config.yaml
n_layer: 13
d_model: 256
n_experts: 96
experts_per_token: 6
d_expert: 64
d_shared_expert: 64
activation: "swiglu"
moe_layers: [4, 5, 6, 7, 8, 9, 10, 11, 12]
router_score: "sigmoid"
normalize_top_k: true
routed_scale: 2.45
balance_loss: 0.000519
balance_bias: true
init_std_router: 0.0114
lr_router: 0.000744
vocab_size: 8192
norm: "rmsnorm"
norm_eps: 1e-05
tie_embeddings: "early"
optimizer: "adamw"
lr: 0.000809
beta1: 0.9
beta2: 0.95
grad_clip: 1.0
batch_tokens: [32768, 65536, 98304]
seq_len: 256
train_tokens: 391200000
steps: 6209
dataset: "wikipedia_en"
Below are experts of layer 4 (counted from 0) of a mixture-of-experts language model. Rows are named router (the router's row for the expert), down (a neuron's output weights, with its number) and show model dimensions 0-255. Each number is 50 + 10 x the weight over its row's rms, rounded and kept within 0 to 99.
After each expert's rows: "comes before" lists some tokens at least twice as common just after its tokens as in all text. This comes from a sample of Wikipedia text that the model never trained on. Tokens count by the router's weight.

# expert 27
router:45 55 38 40 39 55 53 61 48 34 62 45 31 50 46 60 48 52 59 57 40 54 40 48 51 53 63 53 54 50 62 44 29 36 43 59 37 50 61 54 49 51 62 48 42 46 60 52 61 32 48 63 49 48 67 38 33 52 51 46 46 41 41 48 68 41 36 32 45 54 44 51 58 64 63 59 45 50 65 50 55 57 38 44 58 31 51 51 51 41 42 51 58 41 59 53 54 29 39 51 59 58 56 55 42 48 66 53 56 26 71 62 63 44 44 59 61 37 52 68 71 59 57 43 46 69 47 58 59 44 47 53 59 61 53 54 62 54 50 65 45 39 56 46 45 45 51 67 35 50 54 58 35 33 47 49 50 34 53 45 34 65 46 70 54 51 44 54 42 49 41 59 70 74 39 72 46 48 47 44 46 56 55 47 45 47 58 48 40 46 52 52 61 54 58 65 49 53 50 34 43 42 58 57 24 43 57 32 70 53 59 45 49 43 59 59 56 68 75 46 31 34 43 60 54 57 55 54 41 55 78 69 42 42 45 49 56 39 30 42 47 56 46 55 46 26 49 41 41 58 54 50 45 65 50 52
down0:48 60 46 39 49 42 48 54 68 60 48 59 56 42 59 36 43 56 47 55 46 34 39 51 52 41 61 64 56 36 30 43 71 58 49 20 44 48 55 63 43 49 52 63 57 53 44 47 46 43 43 44 55 53 45 42 49 38 43 64 37 60 63 57 55 55 60 35 65 50 46 47 57 44 65 56 53 44 42 31 58 49 55 60 50 60 49 56 51 50 57 42 53 46 46 55 52 33 44 44 47 59 48 63 42 36 24 63 55 53 50 43 68 58 37 38 44 41 51 45 57 44 62 53 40 24 48 45 52 60 33 56 37 53 34 26 56 36 72 44 34 54 50 45 50 63 63 69 52 41 52 45 38 59 54 55 50 54 37 51 42 37 26 48 46 29 51 46 63 59 55 49 52 56 44 72 39 46 39 50 43 47 59 60 56 39 37 43 31 47 54 56 46 67 29 67 68 39 53 57 54 46 42 49 63 19 46 55 47 34 33 47 58 56 44 52 41 27 47 38 36 61 57 53 34 50 43 50 48 54 63 50 51 39 54 58 64 40 65 57 48 45 43 54 50 68 54 48 47 45 70 50 55 48 59 46
comes before: " | ", ".", "–", "; ", " |", ", "

# expert 3
router:37 60 48 47 37 48 80 47 44 35 55 44 48 48 52 58 46 41 47 68 30 56 37 37 45 48 57 53 49 55 62 55 31 43 46 55 35 46 55 49 55 58 40 35 41 44 58 44 53 49 43 58 55 55 59 45 47 55 34 51 39 58 59 59 67 64 53 51 50 66 61 48 44 50 61 51 56 48 53 48 50 52 37 48 49 61 63 69 45 42 43 61 47 55 35 50 43 21 39 41 50 66 44 32 55 49 59 55 46 36 50 62 57 50 32 34 60 40 44 61 62 63 44 60 56 35 45 45 55 46 47 48 46 49 34 56 61 42 65 63 43 58 46 45 43 51 42 48 41 11 47 61 39 30 62 58 67 48 59 48 45 36 52 57 60 45 48 60 51 55 55 48 58 44 42 56 41 52 48 55 36 46 45 37 40 42 42 47 19 62 39 41 53 58 43 56 50 48 40 57 27 58 60 45 30 40 52 45 84 52 62 50 63 54 53 55 55 68 59 50 51 42 54 45 63 45 49 52 49 46 61 39 48 35 63 47 58 47 49 43 55 43 38 57 28 46 49 38 57 67 35 51 48 60 49 26
down0:51 63 67 46 49 35 47 48 47 52 60 54 53 56 63 54 74 52 41 71 43 53 41 52 44 43 50 42 52 53 48 47 60 24 53 61 46 51 44 46 52 45 38 59 45 42 40 62 36 53 58 51 57 54 55 47 55 56 37 49 49 57 35 61 53 44 72 76 46 63 57 34 53 41 43 48 35 55 44 50 41 65 70 48 56 55 52 61 52 59 66 52 39 61 63 60 30 54 40 40 46 39 37 46 58 43 32 57 44 52 50 69 58 38 44 43 53 45 33 54 58 56 54 52 35 53 36 34 53 54 47 54 59 50 36 50 45 50 53 35 31 40 53 70 56 54 61 51 64 48 48 59 48 48 55 29 47 35 60 68 70 54 47 38 32 46 35 40 58 43 42 64 50 44 37 50 60 45 28 54 45 38 51 27 45 46 46 50 36 57 43 58 51 53 49 53 38 49 64 50 58 52 60 73 55 41 45 43 50 53 57 41 47 66 44 67 63 60 47 52 44 38 64 69 40 69 38 42 58 33 70 53 37 55 44 48 50 35 69 55 57 50 53 51 49 60 58 39 47 40 66 61 72 46 51 36
comes before: "0", "1", "2", "3", "4", "5"

# expert 86
router:44 43 73 43 44 66 73 59 41 51 55 50 44 55 56 69 44 49 56 62 24 44 51 39 50 41 50 40 54 47 48 50 48 54 46 46 52 39 39 54 57 64 55 47 41 44 44 31 47 50 45 55 46 56 54 43 48 69 48 51 55 43 37 51 61 44 71 60 49 47 38 62 46 43 44 67 44 46 48 32 63 60 32 41 45 52 44 59 47 47 43 46 53 45 32 54 47 35 51 34 36 55 38 45 42 42 47 47 47 43 46 63 45 54 54 32 63 26 42 61 68 47 62 38 54 56 37 59 80 35 40 43 38 48 55 59 48 55 58 49 63 59 50 48 46 44 62 52 41 23 39 50 43 39 57 46 49 42 59 56 35 61 42 49 46 43 37 58 46 50 59 73 53 57 49 67 51 49 33 40 42 52 54 52 41 49 47 63 22 34 55 54 41 65 40 42 52 55 46 50 46 48 50 50 54 41 58 32 75 44 58 51 52 57 56 57 45 66 73 56 34 46 34 43 43 65 47 43 60 46 73 41 31 48 58 48 43 50 50 39 62 42 40 44 68 39 46 37 66 52 34 40 45 50 55 36
down0:41 46 49 42 49 57 52 29 36 63 45 40 52 52 69 43 42 41 57 54 73 45 64 68 62 61 42 38 55 49 51 53 46 48 55 39 40 60 31 54 44 51 45 70 66 47 44 44 46 62 51 60 66 60 57 42 32 33 35 44 43 48 54 48 55 47 55 56 39 63 48 50 49 35 66 49 69 34 58 51 37 50 52 54 48 46 40 49 45 49 58 46 52 39 67 50 54 66 59 66 54 55 48 81 46 50 48 47 44 44 55 47 48 60 56 44 53 51 46 63 36 73 62 59 54 66 53 58 50 59 65 68 41 47 67 48 43 45 44 50 54 62 42 43 52 61 59 30 61 56 41 38 69 64 56 90 48 49 69 56 47 49 58 57 59 49 59 44 53 56 53 51 59 43 44 41 20 34 52 48 60 57 67 54 48 45 45 50 56 55 50 48 34 53 47 48 42 66 51 35 47 67 43 44 43 45 41 42 37 41 47 62 53 53 54 41 38 52 46 63 61 40 63 57 59 42 69 46 31 48 20 40 44 56 56 55 50 56 62 54 56 60 60 53 57 65 45 39 59 39 55 45 47 55 53 59
comes before: "\n", "\n\n", "-", "2", "1", "| "

# expert 29
router:54 68 55 41 46 44 69 51 52 55 53 52 35 63 49 69 49 52 65 48 23 44 45 34 41 51 51 61 58 48 53 40 49 66 56 56 46 57 54 54 53 68 40 48 41 45 48 20 51 50 40 44 44 47 50 54 44 60 46 52 50 65 60 51 53 48 56 45 56 51 41 50 51 40 59 69 44 54 55 39 56 43 25 44 54 48 46 53 43 51 48 60 51 50 57 50 45 14 38 38 36 52 51 44 46 44 60 48 41 56 69 69 42 57 60 34 59 35 51 66 62 49 44 43 59 62 43 45 69 46 50 37 38 41 50 50 66 57 48 62 61 53 49 51 53 45 53 53 43 19 56 58 45 35 64 47 63 47 59 48 44 53 53 60 64 46 41 58 46 47 58 56 50 69 31 39 64 46 52 56 44 34 55 47 36 56 53 49 33 45 44 50 49 58 49 76 44 57 56 51 55 59 57 55 49 47 58 42 70 52 64 47 48 46 33 63 52 59 68 52 38 48 39 53 62 45 55 48 38 56 83 33 33 38 43 38 60 45 35 55 48 57 53 63 52 39 47 44 56 73 29 50 48 57 38 38
down0:51 48 56 53 46 38 53 51 49 44 52 62 48 48 51 36 49 43 46 65 55 55 45 49 53 55 38 43 50 59 63 59 54 43 60 40 54 42 45 45 58 40 52 52 36 22 51 62 54 47 28 42 38 58 67 47 51 59 33 66 51 54 42 59 53 35 50 51 48 56 51 35 54 67 35 31 58 41 56 45 50 33 28 59 69 47 49 42 35 31 51 48 37 51 64 64 44 53 52 26 48 39 36 39 48 57 56 62 46 55 48 36 37 46 54 40 62 38 43 36 47 48 32 47 45 50 64 58 70 49 47 34 56 36 37 44 40 50 50 53 48 48 59 61 43 56 56 28 37 68 58 25 36 43 62 60 64 34 38 60 39 44 39 43 50 41 56 65 62 63 41 32 48 45 54 55 67 52 57 50 43 29 36 39 61 41 62 70 42 55 48 54 51 38 36 48 51 62 36 46 51 51 67 48 29 47 40 34 60 54 49 53 48 51 40 34 40 41 34 52 48 44 48 41 38 38 45 37 50 52 40 45 56 55 48 41 48 53 60 55 40 65 40 42 53 35 66 48 64 56 70 51 56 49 39 43
comes before: "\n\n", " The", "\n", "The", " He", "=="

# expert 66
router:51 70 45 49 47 54 88 48 43 36 51 56 52 60 43 57 59 34 57 57 27 57 55 39 51 51 49 53 55 42 38 49 51 53 46 45 43 42 56 45 55 55 45 33 50 41 54 28 40 61 55 48 44 58 47 40 32 49 37 47 45 58 45 45 44 47 58 45 56 51 41 44 31 57 28 59 49 60 51 48 57 38 42 47 45 56 46 49 51 60 57 57 44 51 47 48 45 21 49 51 42 72 57 42 59 57 59 38 45 45 68 64 41 39 28 57 59 22 50 56 73 48 50 47 41 48 47 51 47 46 52 41 41 63 57 54 53 49 61 62 61 50 58 42 55 46 48 53 46 24 49 51 46 39 58 54 65 70 54 64 36 57 54 69 54 47 46 52 52 55 43 57 47 45 47 58 37 53 43 47 41 25 51 50 42 62 51 62 36 64 49 60 58 65 46 66 46 46 42 43 35 48 64 55 33 40 58 45 70 54 55 55 52 51 42 54 42 73 65 50 37 43 46 49 56 42 36 56 40 44 91 33 52 33 47 43 48 31 56 50 56 46 49 64 43 50 48 40 59 60 38 40 54 51 47 35
down0:37 44 51 60 46 35 57 27 40 71 56 60 45 80 59 68 34 33 50 39 37 55 62 46 50 67 55 40 68 63 60 55 59 78 37 52 56 40 49 31 37 52 44 64 51 44 43 44 51 47 54 61 65 70 54 48 39 47 60 46 50 57 61 47 58 48 47 52 46 37 35 46 56 42 54 56 50 44 44 51 44 56 53 39 44 42 59 46 62 59 55 59 42 48 65 50 53 45 57 56 43 74 62 52 47 51 50 56 34 53 55 42 35 64 62 66 54 65 41 48 37 69 75 37 52 33 51 53 39 33 62 54 46 42 51 42 56 42 33 51 46 57 53 48 56 68 49 32 46 55 61 46 54 48 51 77 46 50 47 56 52 58 48 41 43 46 48 49 26 48 54 38 62 52 47 24 53 52 42 39 60 65 59 53 34 49 54 63 64 55 58 49 54 48 61 43 58 57 64 43 55 37 42 49 46 52 58 44 59 45 42 46 36 54 57 45 35 33 55 39 50 56 45 68 53 51 46 44 35 31 56 48 32 48 38 61 45 46 56 47 60 65 55 61 54 70 45 58 58 43 46 62 44 49 49 39
comes before: "| ", "2", "1", "|", "3", "4"

# expert 0
router:31 64 58 52 54 55 54 63 50 42 45 55 39 47 51 49 67 57 65 38 48 33 30 45 54 47 60 43 63 56 48 39 37 52 49 49 57 48 64 64 49 49 40 61 38 44 63 39 59 53 38 60 52 48 58 42 30 56 30 53 38 32 45 49 54 47 45 52 52 38 49 55 43 49 72 58 52 32 56 42 48 50 51 29 50 41 54 54 35 34 54 49 65 49 49 52 54 42 32 45 50 50 50 46 29 47 61 56 51 41 64 46 44 49 48 58 57 50 56 45 51 41 57 39 45 48 39 40 58 48 44 45 41 59 56 77 35 49 60 58 58 44 56 56 50 66 49 49 53 49 46 60 36 42 53 55 56 54 50 52 36 67 45 47 44 50 39 54 54 39 48 69 51 64 58 56 46 59 46 55 34 65 54 44 61 48 58 53 50 56 43 62 55 51 53 63 38 43 41 35 32 49 73 61 49 24 39 44 52 50 61 71 41 51 49 76 49 73 57 39 43 44 43 56 62 56 54 45 25 50 60 57 52 04 42 40 50 49 28 50 62 42 39 55 60 47 60 44 35 65 49 56 47 58 36 48
down0:60 49 59 48 41 59 36 51 52 42 26 34 64 53 28 67 56 39 68 53 66 66 32 40 37 34 42 59 54 49 53 41 41 56 54 68 48 50 43 70 41 53 41 39 45 47 57 57 43 41 50 54 67 56 57 35 52 41 69 46 62 61 58 45 51 70 46 59 47 47 66 59 54 50 53 58 48 43 46 52 44 50 68 32 62 50 54 41 49 53 35 43 39 52 46 63 58 62 56 57 47 48 52 51 41 38 52 57 50 49 54 53 46 52 60 57 47 59 46 48 48 50 53 66 60 61 52 54 51 39 48 46 43 64 73 53 37 57 69 28 31 38 53 64 53 52 63 37 63 42 63 53 49 60 43 51 45 59 42 43 54 37 36 50 17 37 53 59 60 60 45 36 48 33 49 61 55 32 55 63 37 62 69 58 41 57 57 44 56 55 61 57 38 48 45 51 44 56 62 27 70 52 51 65 53 34 35 62 38 48 44 41 51 50 41 53 35 50 54 46 60 61 47 62 43 56 40 56 26 50 40 62 40 54 44 47 56 55 47 27 57 28 62 43 45 46 45 42 50 48 47 56 37 49 49 53
comes before: " | ", ".", "–", " |", ", ", ")"

# expert 23
router:46 56 36 37 51 60 69 29 55 38 56 55 43 64 55 49 46 50 51 59 31 49 60 39 50 32 52 50 46 54 61 43 58 44 55 47 54 33 45 58 49 54 32 38 56 55 57 44 46 42 41 53 45 60 64 38 41 52 45 60 48 54 41 55 45 43 56 40 47 50 51 55 49 67 63 41 47 42 38 38 53 45 41 52 52 50 59 65 50 48 52 59 56 42 33 54 51 30 56 45 40 58 51 40 52 66 53 66 42 53 54 50 60 51 30 68 56 33 46 53 70 34 51 53 48 24 40 43 59 50 51 50 47 45 51 36 51 48 57 50 49 49 62 26 54 60 60 56 50 21 54 68 42 29 56 58 50 57 38 42 42 58 50 64 57 58 47 59 41 44 50 47 58 48 37 51 32 67 40 49 51 35 53 45 48 56 48 57 18 61 39 36 37 67 57 38 40 53 59 46 48 47 71 42 37 42 54 38 69 50 59 51 53 61 45 50 44 62 59 44 33 42 45 52 45 44 56 45 60 38 59 27 41 13 42 33 40 37 61 41 55 32 49 56 29 51 62 43 54 59 46 47 41 56 56 38
down0:50 31 54 44 49 49 40 43 43 57 49 34 41 59 42 67 59 37 54 60 44 53 48 39 55 31 68 42 53 59 53 46 47 45 51 30 43 38 37 46 36 59 49 48 48 55 38 51 54 35 60 52 43 42 57 39 41 61 42 45 44 52 54 48 50 40 50 49 60 65 59 58 31 45 42 42 56 46 57 49 44 20 54 60 57 37 42 57 59 68 35 50 59 55 34 50 47 32 46 51 54 41 48 45 30 41 50 50 47 62 61 38 58 45 52 53 47 27 62 44 56 40 50 37 43 32 34 43 47 50 49 56 42 73 58 33 50 48 54 57 50 51 50 38 52 38 39 43 52 37 42 40 49 30 35 46 67 66 48 40 55 44 42 44 39 68 55 29 47 48 34 51 63 54 50 40 28 57 56 51 39 43 67 59 38 47 45 46 43 69 44 52 33 69 66 60 44 55 59 34 44 47 61 32 36 46 63 57 53 42 39 58 55 55 53 56 58 45 59 38 44 37 48 45 60 51 51 55 51 36 31 45 71 29 42 44 54 47 66 32 51 41 57 56 53 46 62 41 36 60 73 43 36 51 57 65
comes before: "1", "2", "3", "4", "10", "5"

# expert 53
router:43 56 43 51 41 47 51 65 34 48 58 42 34 53 34 50 53 52 53 49 36 42 23 48 54 35 48 59 46 44 53 42 34 43 47 56 46 40 63 59 44 47 51 49 35 46 70 34 67 44 54 53 51 57 54 51 42 62 47 52 37 33 38 54 63 45 36 35 56 54 62 59 47 57 74 51 43 48 58 54 45 50 49 30 53 28 56 68 42 28 55 46 65 36 45 54 64 47 26 46 49 46 56 54 44 42 55 55 64 42 61 56 43 45 37 77 71 51 61 56 51 53 57 40 49 52 40 54 47 39 46 45 48 60 49 66 51 50 64 63 55 48 54 49 44 49 50 57 50 51 53 63 40 51 58 59 56 53 56 43 33 50 46 62 52 49 42 41 59 43 48 58 55 75 42 74 44 58 45 59 35 57 63 46 51 52 56 48 43 45 45 59 59 61 63 64 34 59 42 32 40 58 62 58 38 43 74 51 65 49 53 53 46 49 42 67 68 58 58 41 40 46 45 59 50 68 62 55 45 48 61 64 52 27 48 37 44 46 18 52 49 35 39 41 66 32 44 39 42 58 55 47 45 63 40 60
down0:55 49 62 32 54 54 54 51 44 34 48 48 55 50 54 44 46 49 43 58 53 59 43 41 49 63 66 56 44 63 51 53 41 57 53 53 48 38 59 47 42 57 48 59 63 60 28 40 60 63 47 51 63 52 67 50 49 29 41 54 62 53 37 62 43 61 52 38 68 58 49 32 63 60 37 63 59 61 72 49 42 46 47 78 50 63 55 40 49 52 46 42 32 65 50 46 57 58 38 30 62 44 31 53 44 39 48 45 60 36 49 34 42 50 47 47 52 39 61 64 52 68 60 60 32 46 52 66 59 55 49 51 44 55 48 43 51 61 61 49 69 60 29 58 36 61 64 52 41 43 53 53 37 45 58 47 42 46 41 69 44 54 45 58 49 63 63 51 46 59 59 55 54 48 41 34 64 45 47 35 58 47 57 59 55 37 64 42 48 59 60 42 48 39 11 33 67 51 35 59 46 45 50 43 43 58 49 45 44 60 52 37 42 35 48 47 63 67 49 46 42 54 46 37 55 28 52 56 47 68 57 62 49 48 37 69 51 67 56 73 42 53 48 36 48 51 54 39 50 40 51 46 46 36 58 43
comes before: " | ", ".", "–", " |", "; ", ", "

# expert 73
router:42 67 59 45 47 52 80 51 37 39 56 49 51 53 44 60 50 38 65 64 37 58 47 41 39 59 72 63 48 55 60 53 34 57 36 43 37 44 55 53 58 47 37 39 46 46 60 34 51 45 37 62 48 55 50 43 46 57 34 36 52 61 56 55 71 54 52 47 52 67 50 48 42 49 49 53 59 61 47 45 53 47 35 44 44 38 57 75 52 55 48 59 53 62 33 49 44 28 49 49 42 62 37 23 46 46 66 43 52 52 54 64 53 54 33 41 59 38 42 63 56 55 36 51 59 37 49 48 60 41 50 52 57 49 34 56 59 47 67 60 45 55 53 44 46 41 44 61 28 18 58 52 45 32 63 58 65 48 69 41 59 42 51 50 51 44 49 44 49 52 44 43 61 46 33 58 39 49 51 53 28 45 49 41 34 35 37 56 33 51 44 45 53 63 54 59 52 54 50 50 41 53 51 49 27 47 48 42 68 52 62 45 66 62 45 46 57 68 67 50 47 41 59 45 62 55 52 55 40 40 79 46 46 28 43 54 54 46 51 49 58 43 42 53 29 48 48 41 57 50 32 49 50 61 51 33
down0:64 54 38 38 45 38 51 62 49 55 51 36 42 37 48 60 34 45 31 60 54 46 48 41 49 48 32 40 62 38 52 59 57 40 35 46 55 57 40 27 59 40 53 55 66 66 36 55 37 58 56 52 53 68 68 33 38 51 69 43 63 47 54 77 35 56 54 37 60 74 50 57 42 63 36 57 54 53 45 64 33 64 29 45 46 65 54 54 52 44 45 38 53 54 47 49 42 46 51 42 55 43 59 41 46 55 41 51 50 58 44 52 43 56 56 74 56 48 59 43 42 33 50 50 44 44 68 58 59 44 47 53 50 39 50 42 55 35 46 58 42 68 41 58 50 35 47 39 66 51 46 43 79 48 66 39 46 60 63 34 46 69 43 32 48 52 47 38 41 36 57 62 44 55 45 43 48 25 63 55 49 62 45 47 49 53 41 56 43 53 75 48 54 37 31 46 40 59 43 51 63 40 59 24 47 53 67 50 62 35 56 35 52 52 66 45 43 37 49 64 52 55 44 57 62 41 62 57 54 60 57 53 51 54 57 49 52 54 60 53 47 52 42 65 52 54 45 45 41 53 56 38 53 50 64 57
comes before: "0", "1", "2", "3", "4", "6"

# expert 90
router:35 58 49 56 49 62 62 63 41 43 59 49 29 46 54 45 61 49 60 45 41 39 27 36 43 43 54 45 59 49 48 40 38 42 58 53 52 35 55 60 54 56 27 46 30 36 53 29 69 47 50 57 51 53 57 57 40 68 35 56 49 40 39 51 55 56 38 41 56 48 59 63 43 54 74 47 55 38 59 51 47 47 35 26 54 37 50 60 37 37 55 62 59 46 46 62 55 43 42 54 53 59 56 33 45 47 56 56 59 38 56 53 52 43 38 61 59 45 63 61 56 41 54 42 48 43 40 48 49 47 45 49 48 56 50 66 41 55 58 60 60 50 59 43 52 68 52 51 46 45 48 47 52 43 52 60 52 53 48 47 39 56 47 54 48 50 40 51 47 41 35 57 57 74 58 58 53 59 51 54 24 49 66 40 36 40 68 49 44 42 52 63 53 60 49 57 46 41 49 37 34 53 60 52 36 19 63 45 69 51 54 74 48 43 45 72 52 69 65 43 31 48 33 51 48 68 54 53 31 55 63 62 53 26 39 39 47 47 29 42 55 41 44 56 61 40 54 38 44 71 55 48 37 61 46 50
down0:45 46 33 55 50 46 41 35 52 55 54 69 62 37 59 46 56 53 63 48 36 46 81 40 54 53 58 54 47 39 48 63 31 42 62 44 22 49 39 42 33 45 52 42 43 59 56 62 43 51 47 36 51 60 36 45 43 47 50 66 40 45 51 62 59 51 45 45 46 61 50 46 69 47 53 56 42 58 54 44 57 41 49 33 30 58 51 48 58 52 62 34 64 49 36 34 46 48 66 61 63 68 58 56 56 47 68 59 49 40 53 66 54 56 62 62 60 43 46 36 54 46 54 49 65 37 63 32 38 55 49 51 61 26 59 51 40 47 39 49 74 38 53 53 57 61 45 60 50 46 38 45 49 49 57 41 55 59 68 55 29 26 58 48 55 53 39 60 51 43 56 37 54 61 61 65 27 47 50 37 43 49 47 45 37 52 38 58 59 48 47 63 68 34 62 62 57 50 49 47 37 61 55 55 50 53 61 49 55 40 36 37 36 63 49 65 37 42 51 51 56 61 45 44 60 50 35 53 36 66 58 34 43 52 46 55 47 52 62 54 54 63 51 37 62 70 56 52 39 52 70 52 58 55 58 41
comes before: " | ", ".", "–", " |", "; ", ", "

# expert 41
router:60 59 34 53 45 44 81 56 51 31 61 53 47 57 35 67 59 44 50 62 29 60 57 42 41 45 54 65 53 36 40 40 44 48 39 43 41 43 58 51 53 51 40 32 33 41 53 45 43 51 52 42 36 47 47 54 41 52 40 45 35 59 51 51 59 40 51 38 46 48 47 42 34 54 39 65 42 68 43 37 56 46 34 50 49 52 49 48 59 65 49 61 47 50 38 44 60 21 52 53 42 63 53 43 56 49 47 42 59 41 62 72 41 44 35 45 70 33 49 52 72 48 40 51 49 40 49 48 63 39 50 50 48 60 54 61 58 50 52 63 42 43 56 39 33 32 40 50 46 26 46 50 40 39 57 49 66 48 57 50 44 57 60 63 57 39 44 49 45 54 50 61 44 55 43 60 43 46 41 45 41 29 58 42 29 62 44 58 32 61 56 52 62 71 54 69 43 59 53 50 35 47 56 61 34 47 58 34 73 48 45 49 53 60 52 57 44 65 63 53 40 37 41 53 66 43 38 62 48 52 84 47 43 28 55 41 53 39 51 43 56 48 48 59 44 56 50 45 50 56 34 50 49 51 51 34
down0:49 43 47 58 46 45 48 55 41 53 42 52 37 51 60 46 43 47 57 46 58 47 49 43 42 59 33 51 35 55 53 51 51 48 68 52 40 49 52 35 48 37 53 64 52 29 50 54 49 51 54 53 40 56 67 24 35 46 59 45 50 60 57 55 62 35 29 40 46 50 51 48 45 52 61 65 37 46 55 65 48 45 62 64 50 39 52 45 45 59 42 63 54 59 44 59 52 54 45 47 65 57 44 57 47 53 58 36 36 43 59 77 43 51 39 66 45 61 41 59 56 36 38 66 47 53 29 49 61 41 34 52 50 47 66 59 43 71 59 46 57 47 55 53 53 56 44 49 58 55 57 49 57 37 55 51 51 73 49 54 43 73 55 50 64 43 52 35 37 40 63 41 43 58 32 56 53 40 47 34 64 77 64 42 52 61 55 58 54 67 43 53 79 35 44 53 45 39 42 27 44 36 41 47 47 55 55 52 58 54 41 53 59 63 51 34 52 47 70 37 48 50 51 73 58 45 66 64 41 40 61 28 39 29 34 53 55 53 47 36 54 67 62 53 46 35 47 62 53 53 57 38 48 65 48 43
comes before: "1", "2", "0", "3", "5", "4"

# expert 18
router:45 52 64 48 33 55 75 54 41 33 48 50 54 53 62 58 58 34 53 62 39 56 42 47 48 47 59 63 57 48 41 47 48 64 40 48 57 44 56 61 53 69 37 43 45 46 39 27 57 48 32 55 47 45 50 45 41 57 43 52 45 54 58 42 56 38 67 47 46 56 48 58 52 47 39 70 32 65 43 26 54 55 20 50 53 59 49 49 40 48 56 48 57 52 31 48 50 28 58 39 45 50 45 45 40 36 56 53 48 39 55 60 36 55 51 40 65 32 46 69 72 63 47 37 58 50 50 52 66 43 46 45 33 54 49 65 51 55 56 60 41 49 50 39 27 43 56 45 39 28 43 62 46 35 47 50 56 36 59 51 47 51 42 55 60 38 46 48 44 48 51 65 62 59 48 65 51 46 38 58 45 42 57 58 45 37 54 55 19 53 65 44 53 71 41 52 47 61 50 61 29 44 35 48 43 45 50 42 71 45 49 53 48 61 55 60 51 74 67 64 39 45 46 44 47 51 47 51 55 41 70 44 31 46 53 52 54 37 62 42 62 61 37 48 57 49 50 39 53 43 44 59 44 47 49 26
down0:56 44 37 27 42 52 44 48 41 52 40 64 67 60 39 47 63 49 55 44 44 53 46 65 47 74 37 37 45 54 48 36 56 50 41 52 42 53 48 45 58 50 26 59 35 32 47 49 54 64 46 47 53 61 62 70 64 58 47 55 52 62 53 53 51 42 42 52 43 40 46 55 42 47 61 49 55 50 45 80 50 35 47 58 46 40 56 59 65 48 45 50 26 57 56 36 72 42 41 56 52 59 63 54 44 41 61 39 61 51 55 68 54 69 36 48 50 42 32 54 33 46 52 54 66 35 67 57 45 52 53 47 51 33 64 65 61 47 59 61 47 42 36 49 46 45 47 61 65 54 35 30 43 56 63 43 68 26 40 44 55 51 59 39 47 41 47 28 54 69 59 58 47 54 52 52 38 70 51 57 53 40 47 41 30 36 39 50 57 36 52 49 65 50 67 56 35 52 58 58 66 43 49 50 39 67 48 56 52 53 39 48 49 37 53 53 23 40 53 57 54 52 51 52 55 53 54 50 61 47 54 44 67 51 28 62 59 51 33 49 46 39 53 45 59 55 53 44 52 38 46 64 59 53 59 42
comes before: "\n", "-", "\n\n", "1", "| ", "- "

# expert 64
router:32 52 44 47 47 72 66 73 54 34 36 51 56 53 51 61 50 51 69 55 28 53 50 39 47 49 54 61 41 41 43 52 40 60 50 53 45 39 61 53 58 63 31 37 32 53 53 28 60 51 42 67 53 54 61 33 34 53 37 53 55 40 53 57 65 42 60 43 69 64 53 56 49 58 41 66 52 62 40 50 50 46 39 36 51 54 41 62 43 53 45 48 54 50 36 61 55 26 58 47 56 42 39 40 33 45 49 41 54 36 47 58 40 48 54 53 51 47 62 57 73 51 56 35 61 53 38 41 51 36 43 53 34 56 45 54 50 55 64 53 48 55 48 30 57 45 61 46 41 13 47 49 43 42 54 54 52 49 61 54 38 46 45 56 52 51 51 45 47 42 56 47 58 66 44 61 41 48 39 43 39 41 44 57 44 46 50 55 19 37 60 57 55 74 48 64 59 46 43 47 32 38 54 52 44 33 59 29 67 33 50 49 52 42 44 62 61 56 64 60 48 33 40 44 52 56 57 44 51 36 76 49 54 42 60 40 64 39 56 44 55 49 41 48 43 45 50 33 59 45 56 52 53 42 57 37
down0:53 28 55 42 29 55 31 39 42 47 43 72 58 28 35 68 56 55 40 52 60 43 30 37 44 51 59 45 40 55 45 54 39 30 52 44 46 50 44 66 54 44 40 41 45 40 58 44 57 54 55 50 51 51 41 54 51 47 40 35 52 47 46 46 58 42 38 61 62 40 54 49 38 54 40 48 57 44 47 51 45 64 58 41 47 54 56 58 43 43 54 37 54 59 60 48 62 48 41 53 53 39 55 54 56 43 40 34 51 53 49 31 57 47 50 46 62 55 53 65 28 62 42 58 42 41 52 63 75 39 49 49 59 51 43 46 56 53 42 45 47 49 59 44 60 47 49 20 59 41 51 57 52 44 55 70 60 42 55 52 54 46 43 44 43 59 68 45 44 51 44 74 61 48 44 50 54 48 47 57 67 56 64 48 39 48 72 53 58 65 54 63 38 35 47 47 42 50 50 32 45 61 45 55 54 40 49 52 54 60 62 55 49 54 79 58 57 43 47 80 37 52 60 52 39 44 47 44 44 49 60 43 36 17 42 64 54 58 39 54 39 46 43 37 36 50 40 56 80 54 65 68 46 55 29 46
comes before: "| ", "-", "|", "\n", "- ", "|  |"